Experts of a small language model.
Size: 8 layers, width 160, 31.2M parameters.
Experts: 80 experts in each of 7 layers, 160 GELU neurons an expert, 2 picks a token, a sigmoid router.
Training: a variant of Muon for the experts, 257M tokens, 3925 steps.
Below are experts of layer 3 (counted from 0) of a mixture-of-experts language model. Rows are named router (the router's row for the expert), up (a neuron's input weights, with its number) and show model dimensions 80-119. Each number is 128 + 32 x the weight over its row's rms, rounded and kept within 0 to 255.
After each expert's rows: "comes after" lists some tokens at least twice as common just before its tokens as in all text. This comes from a sample of Wikipedia text that the model never trained on. Tokens count by the router's weight.

# expert 63
router [133  93 172 153 126 131 169 149 119  73 155 160  95 107 173 101  87 156 186  80 179 108 146 163  86 152 104 121 129 147  80 147 116 157 138 116 191 115 107 128]
up0 [174 167 186 131 140 141 150 124 162 115 134 182 107 136 177 150 145 141 170 112 151 102 139 136  96 208 120 150  89 113 139 112  83 105 127  99 137 130 147 119]
up1 [135  87 125 102  89 121 117 130  95 106 173  86 128  97 153  96 163 106 136 183 112 137 146 171  90 180  84  90 154 142 154 125 102 122  40  98  97  76 117 112]
up2 [191 193 140 145 125 160 129 119 120 173 159 118 172 161 131 145  92 141 125 119  86 103  67 126 111 137 104 145 124 179  84 156  86 127 109  97 101 152 154 182]
up3 [146 113 149 113 186 104 159 108 106 148  86 155 128 109 115  82 220 122 157  87 152 156 111 174 144 157 139 132 143 115 106 116  86  94 133  94 105 157 164 128]
up4 [126 105 180 130 129 134 188 149  76 127  93 110 135 155 160 150 183 102 163 106 159 143  81 127 110 100 123 151 173 155 124 115 115 156 137 144 110  86 122 142]
up5 [117 112 100 121 157 145 131  74  81  92 122 125 102 169 198 155 127 124 148 150 135 132 128 167 100 138 164 152 104 188  93 146 178 147 191 114 118 115 146 110]
up6 [110 142 157 181 125 126  98  97 147  87 144 146 119 127 129 158  85 112 101 120 221 119  75  91 110 155 131  87 103 104 132 143 103 105 154  55 111 150 117 130]
up7 [149 114 117 112 130  71 178 120  74  95 112  94 126  91  83  84 134 120 159 148 106 123 117 108 149 120  71 138  76 126 111 136 121 161 163 172 127 101 136 137]
comes after: ".", "|", " Total", "s", "$", "  "

# expert 15
router [140  98 154 135 168 143 194 144  97  92 106 133  89  95 191 128 132 151 165  88 140 135 115 144 115  87  96 110 169 182  79 171 115 116 141 116 125 146 189 208]
up4 [127 112 140 121 130 112 100 133 147 135  68 127 173 143 102 140 111 140 102 108 142 172 122 163  95 121 113 147 184  84 133 136 122 179 121 115 103 211 189 170]
up5 [104  99 177 123 121 192 208 116 131 147 125 136 104 152 134 127 164 111 138  85 150 156 163 153 192 104 168 145 118 181 174  99 125  80 144 118 120 111 142  84]
up6 [167 161  87 178 155 152  85 116  77  94  99 114 135 103 150  53  93 134 122 111 119  95 148 143 123 200 109  66 160 137 145 161  97 141 151 181 122 131 159 122]
up7 [125  64 138  98 143 125 176  92 203 148 152 151 141 174  91 147 101 153 164  84 146 109 150 104 118 164 168 145  65 134 113  82 154 114 124 111 112 100 119  44]
up8 [115 126 111 118 194 128 127 124 171  86 125 153 151  70 117  99 130 132  86 115  74 170 131 165 126 129  75  50 151 191 126 103 125 153 198 105 114 106 173 114]
up9 [202 165 198 120 122  88 154 117 107 107 127 134 143 112 136 122 117 115  85 124 170  80 128 182 128 178 144 181 159 178 159  93 121 158 139 134  82 148  87 182]
up10 [ 85 138 145  65 159 136  90 130 159 110 108  62  69 119  78 171  97 127 112 148 117 124  79 146 100 105 147  78 156 148 100 159 109 116 198 109 141 121 115 145]
up11 [136  92 188 127  81  91 128 152 175 113 112 101 184  82 112 103 102 167 126 109  79  97 162 104 141 177  57 122 123 145 115 134 124 141 140  72 201 121 101 148]
comes after: " the", " a", " to", " and", " his", " their"

# expert 42
router [145  92 164 146 124 126 168 154 129  72 170 167 107 101 166  92  88 153 185  93 176 110 150 157  97 147 108 119 111 150  84 137 115 147 131 118 179 121 121 147]
up0 [171 104 152  92 151 162 144 149 168  92  99 123 142  98 105 151 111 153 112  81 106 138 125 143 158  88 140 141 168 125  76  85 133 178 130 138 141 117 172 106]
up1 [119 104  21 105  83 139  96 119 143 103 148 164  99  85  80 139 146 164 141 155 131 165  98 153 146 161 147 135 173  91 113 127 149 109 142  89 146  94  64 121]
up2 [152 120 166 110 144 111 126  92 140  92  72 146  81 131  83 124 185 187 115 138 148 175 198  93 137 145 132 109 144 117 124 182 115 156 117 116 108 140 150 144]
up3 [161 113 151 157 130 122 165 145 116 176 108 130 154 101 155 124 132 144 120 149 151 122 111 170 153 160 131 131 155 151 145  81 149 154  91 168 107  71 119 148]
up4 [157 130 181 119 105 148 136 107 116 101 133 116  89 131 174 106 130 159 152 135 116 129 134 128 143 163  75  98 107 134  96 106 139 131 216 199 106 121  99 136]
up5 [178 130 122 113 122  66  92 147 130 129 113 103 151 179 110  68 116 123 164 135 121 122 105 125 116 167  94 156 108 134 127  79 121 165 148  93  84 101 118 129]
up6 [ 78  79 162 112 157  77 134 178 132 112 133 128  86 105 171 143 125 126 170 127 109 201 114  94 139 135 107 180 103 152  84 135 140 166 102 113 182  70 151 111]
up7 [ 57 136 161 140 159  90 145 152  92 121 178 181  96 141 134 141 117 145 158 113 124 142 143 125  96 116 151  82 173  99 140 160  96 115 143 108 188 136 179 160]
comes after: ".", " that", " to", "s", " which", " \""

# expert 62
router [136 134 109 213 176  89 161 137 110  73 133 186  93 102 128 134  95 179 134 100 239  97 156 116 125 125 124 124 139 121 133 168 143 114 106 109 148  94 117 121]
up4 [166  85 102 139 135 115 158 169 104 114 112 138 108 145  79 111  92 116  94 161  64 166 101 129  93 101 168 127 138 116 116 102 198 116 145 112  39 154  98 140]
up5 [105  95  69 117 169 169 159 113  74 114  84 107 129  87  90 146 129 165 203 139 138 102  94 121 134 119 168 164  85 139 121 128 143  87 152 146 167  97 103 131]
up6 [ 96 166 112  96 110 156  67 153 141 118 177  84 109 172 153 119 139 143 148 109 116 126 138 134 119 128 135 159 106  96 156  92 124 154 130 118 120 168 193 109]
up7 [188 145 115  54 137 129 175  95 148 147 113 103  68 158 171 174 132 157 104 163 119 158 137 163 112 133 104 103 117  58 163 165 138 149 166 168 145  52 150 114]
up8 [162 110 151 176 154  97  78 135 152 136  77 102 112 158  92  61 107 140 115 119 117 122 146 143 119  96  67 117 141 167  76 121  97  88 153 163 135 133 203 123]
up9 [136 156 133 136 117  63  72 147 155 126 105 141  97 145  67 130 126  91 151 172 142 117 160  86 112 131 194 147 173 137 144 132 149 138 132 112 107 197 152 145]
up10 [103 180 110 142  81 100 174 160 117 109 164  97 154  91 125 117 128 169 116 151 163 176  73 144 143 148 142  96 127 125 187 155 148  90 105 134 147  22 136 119]
up11 [130 154 159  83 174 107 144 106  99 117 207 110 144 107 140 137  87 159  94 153 142 170 184 128 141 120  89 148 129 131 168 148 113 114 106 121  32  85 125  84]
comes after: "\n", "  ", ")", "0", "1", " 1"

# expert 4
router [154  87 154 158 134 130 175 158 142  95 156 171 105  78 166  91  85 153 190  80 177 132 129 162 106 155 120 118 132 165  79 150 122 168 134 137 175 122 110 151]
up0 [101 195 160 172 155 113 115 109  96 115 149 112 165  90  64 159  66 128 202 114 131 147 117 118  87 196 126 140 100 101  63 143 145 119 121 125 133 128  99 103]
up1 [ 85 145 164 107 151 175 128  70 102  70 151 171 112  74 104 126 112 174 129 143 176 114 190  68 123 109 100 120  94 152 123 122 104 141 111  95 142 190 155 155]
up2 [150 127 148 130 150 204 142 116 146  80 132 118 108 180 120  92 166 127 159  97 112 118 114 106 133 161 123  74 124 139 109 116 158 127 143 109 169 107 160 125]
up3 [100 126 140 143 145 130 139 150  95  99 132  76  75 118 122  53  82 126 152 110 107  91 117 154 162  87 136 117 128 172  54 124 144 143  87 171 100 169 140 147]
up4 [201 110 157 162 153 113  93 114  86 140  87 178 171 163 131  89 103 123 157 106 139 114 150 116 126  96 109 131 154 182  87 116 150 138 104 162 182 136 135 162]
up5 [169  99 152 170 118 137 129 123 105 137 172 148  59 162 155 113 118 178 169  91 161 118 130 150 141 146 193 102 111 126 140 137 149 151  62 135  97 255 142 144]
up6 [155 154 112 165 103 150 126 108 147 110 161 135 113 116 105 115 136 137  65 231 156 112 116  83 118 145  91 159  97 125 109 206 122  96 139 134  84 103 135 120]
up7 [150  96 147 154 141  76  97 109 120 140 173 108 166 141 113  42 127 112 143 139 192 143 160 121 135 182  81 103 164 157 130 147 189  82 168  91  75  83 124 122]
comes after: " |", ",", "–", ";", " in", " ("

# expert 18
router [103  69 137 164 119 121 147 164 138 103 134 160  91  99 173 115 142 142 127 135 163 151  52 154  75 153  92  52 102 132 101 170 149 148 149 112 158 157 116 131]
up4 [117 121 101 102 159 116 117 158 157  70 141  73 121 166 159 104 153 141 102 129 133 112 145  93 142 167 160 128 146 156 158 171 125 160  79 120 151 128 126 126]
up5 [124 112  74 156 134 172 122 116 153 108 119 103 131  83 205  56 100 140 107 178  84 163  74 102 133 142  79  80 145 124 148 138 134 108 106 142 155 126 157  76]
up6 [108 108 136 131 165 122 187 166 155 142 110 111  73 114 136 144 173 123 111 154 131 145  59 141 145 119  97  79 125 117 128 126 175 128 204 104 137 125 114 161]
up7 [179  80 114  79 187 101  74 107 158 124 110 214  98 131 133 139  63 170 121 111 147 103 129  53 117 156 156 146 138 154 126 142  93 126 186  54 148 159 161 128]
up8 [131 109 122  61 215 115 147 177 138 191  89 198 182 139 145  96 109 152 164  94 139 181 123  80 168 133 145  82 136 121  79 112 126 176  83 198 170 169 168 150]
up9 [116 100 146 137 104  63 148 156  86 147 120 125 100 132 160  97 162 129 110  73 145 124  81  26 127 161 112 127 163  90  37  91 107 172 159 138  95 152 136  64]
up10 [109 169 130 147 159 141 169 178 128 142 113  88  72 115 111 108 113 163 133 156 159 163 113 169 101 127  41 119 100 131 120 111 184 111 161 135 102 141 178  96]
up11 [144  95 121 152  50 103 130 134 125 131  96 149  78 121 145 120 118 110 170 136  79 102 143  87 135  93 131  60 126 152 131 146  72  90 170 127  90 107 183  96]
comes after: " |", " the", " to", ")", " It", " and"

# expert 64
router [120 138 172 165 140 136 172 148 120  72 164 166 104 102 175  95  77 174 188  96 169 129 138 154 122 164 122 122 139 154  92 157 122 153 131 103 194 109 129 162]
up4 [ 68 109 127  85 196 129 153 121 126  77 175 168 126 183 157  94 149 112 151 127 103 162  86 140  90 142  86 148 127 103  86  85 162 154  93  92 142 104 138 186]
up5 [127 171 123 112  81  77 132 142  99 100 128 127 125  77 110 161 104 117 176  95 160 143  90 168 169 148 129 153 150 151 197 139 192 124 147 123 112 115 139 145]
up6 [157 140 199  86 145  87 146 167 136 129 178 172 113  87  99  86 153 174 127 101 150 119 193 135  74 164 152  42 151 124  82  89 137 179 137  82 138 142 218 116]
up7 [154 157 173 108 113 121 138 186 113 143 150 124  79 134 104 152 120 150 113  99 120 116 117  97 104  87 123 117 124  87  86  82 143 164 178 119 116 146 152 179]
up8 [ 85 115 174 113 150 162 135 163 184 162 161  79 114 122 176 122 107 180 109 124 163 132 159 147  84  85 118 185 131  85 112 103 128 154 131 104 111 106 137 118]
up9 [143 166  95 160 128 135  89 134 122 108 116 129 107 130 156 100 154 133 128  93  81  79 142 161 183 106  70 139 117 124 103 114 119 137  92 116 173  74 181 141]
up10 [142 143 167 115  87 113  99 141 115 110 119  78  58  97 128 121 133 144 173 134 142 125  99  57 172 162 155 173 112 154  80 133 118  90 218 142 152 129 128 171]
up11 [175 104 152 105 159  99 162 107  64 117 145 137  93  79 169 201 138  76 165 137 102 168  82 115 155 122 162 118 113 138  50 105 120 151  87  81  91 200 146 156]
comes after: "s", " he", " they", " who", " to", " and"

# expert 11
router [147  87 155 150 171 112 128 164 101 128 167 202  91  66 114 132 117  67 140  98 127  93 110 141  97 132 140 167 126 177 115 104 155 156 132 123 161  60 108 174]
up4 [148  92  92 165 144  99 106 149 153 192 112  94 117  94  50  85 169 119 167  99 136 121 128 176 129 112 138 134 141  85  86  59 149 121 124  63 105 126 150 134]
up5 [153 146 115  58 125 158  90 135 131  70  89  96 148  77 101 152  74 112 155 136  83 172  93  78 128 181 127 132 201 125 126  97 203 136  92 114  49 123 104  68]
up6 [ 98 113 119  76 123  87 111 106  98  97 123 112 165 134 171 102 116 150 121  81  95  97 123 142 151 152 159 139 127 161 117 151 149 131 102 100 156 127 100 131]
up7 [212  95 163  82  28 179 122  67 119 113 176  87 143  86 133 112 145  67 139 156 147 125  39 168 143  74 167 111 162  99 133  74 113 170  88 143  82 132 124 151]
up8 [143 169 162  58 125 118  81 119 111 154 161  76 157 106 151 141 139 108 153 101 151 105  99  83 134  89 133 108  80 117  59 122 114 163 132  76 104 174 145  80]
up9 [ 94 170 140 146 173 156 148 169  85 141 132 162 136  95 168 198 166 138 152 162 171 123 163 140  87 219 162 127 121 152 125 112 201  90 122 117 113 129  90 174]
up10 [127 153 143 113  72 167 146 105 126 109 161 160 148  71  93  56 156 145  57 141 176 112 181 204 108 131 127 148  71 180 130 149 190 160 157  98 111 107 112 153]
up11 [135 110 122 115 130 171  73 106 167 141 131 141 138 136 128  84  95 149 171 108 109 111 145 131  88  83 103  71 141 147 166 130 118 112 100  89 136  94 152 100]
comes after: "  ", "s", ")", "\"", "%", " season"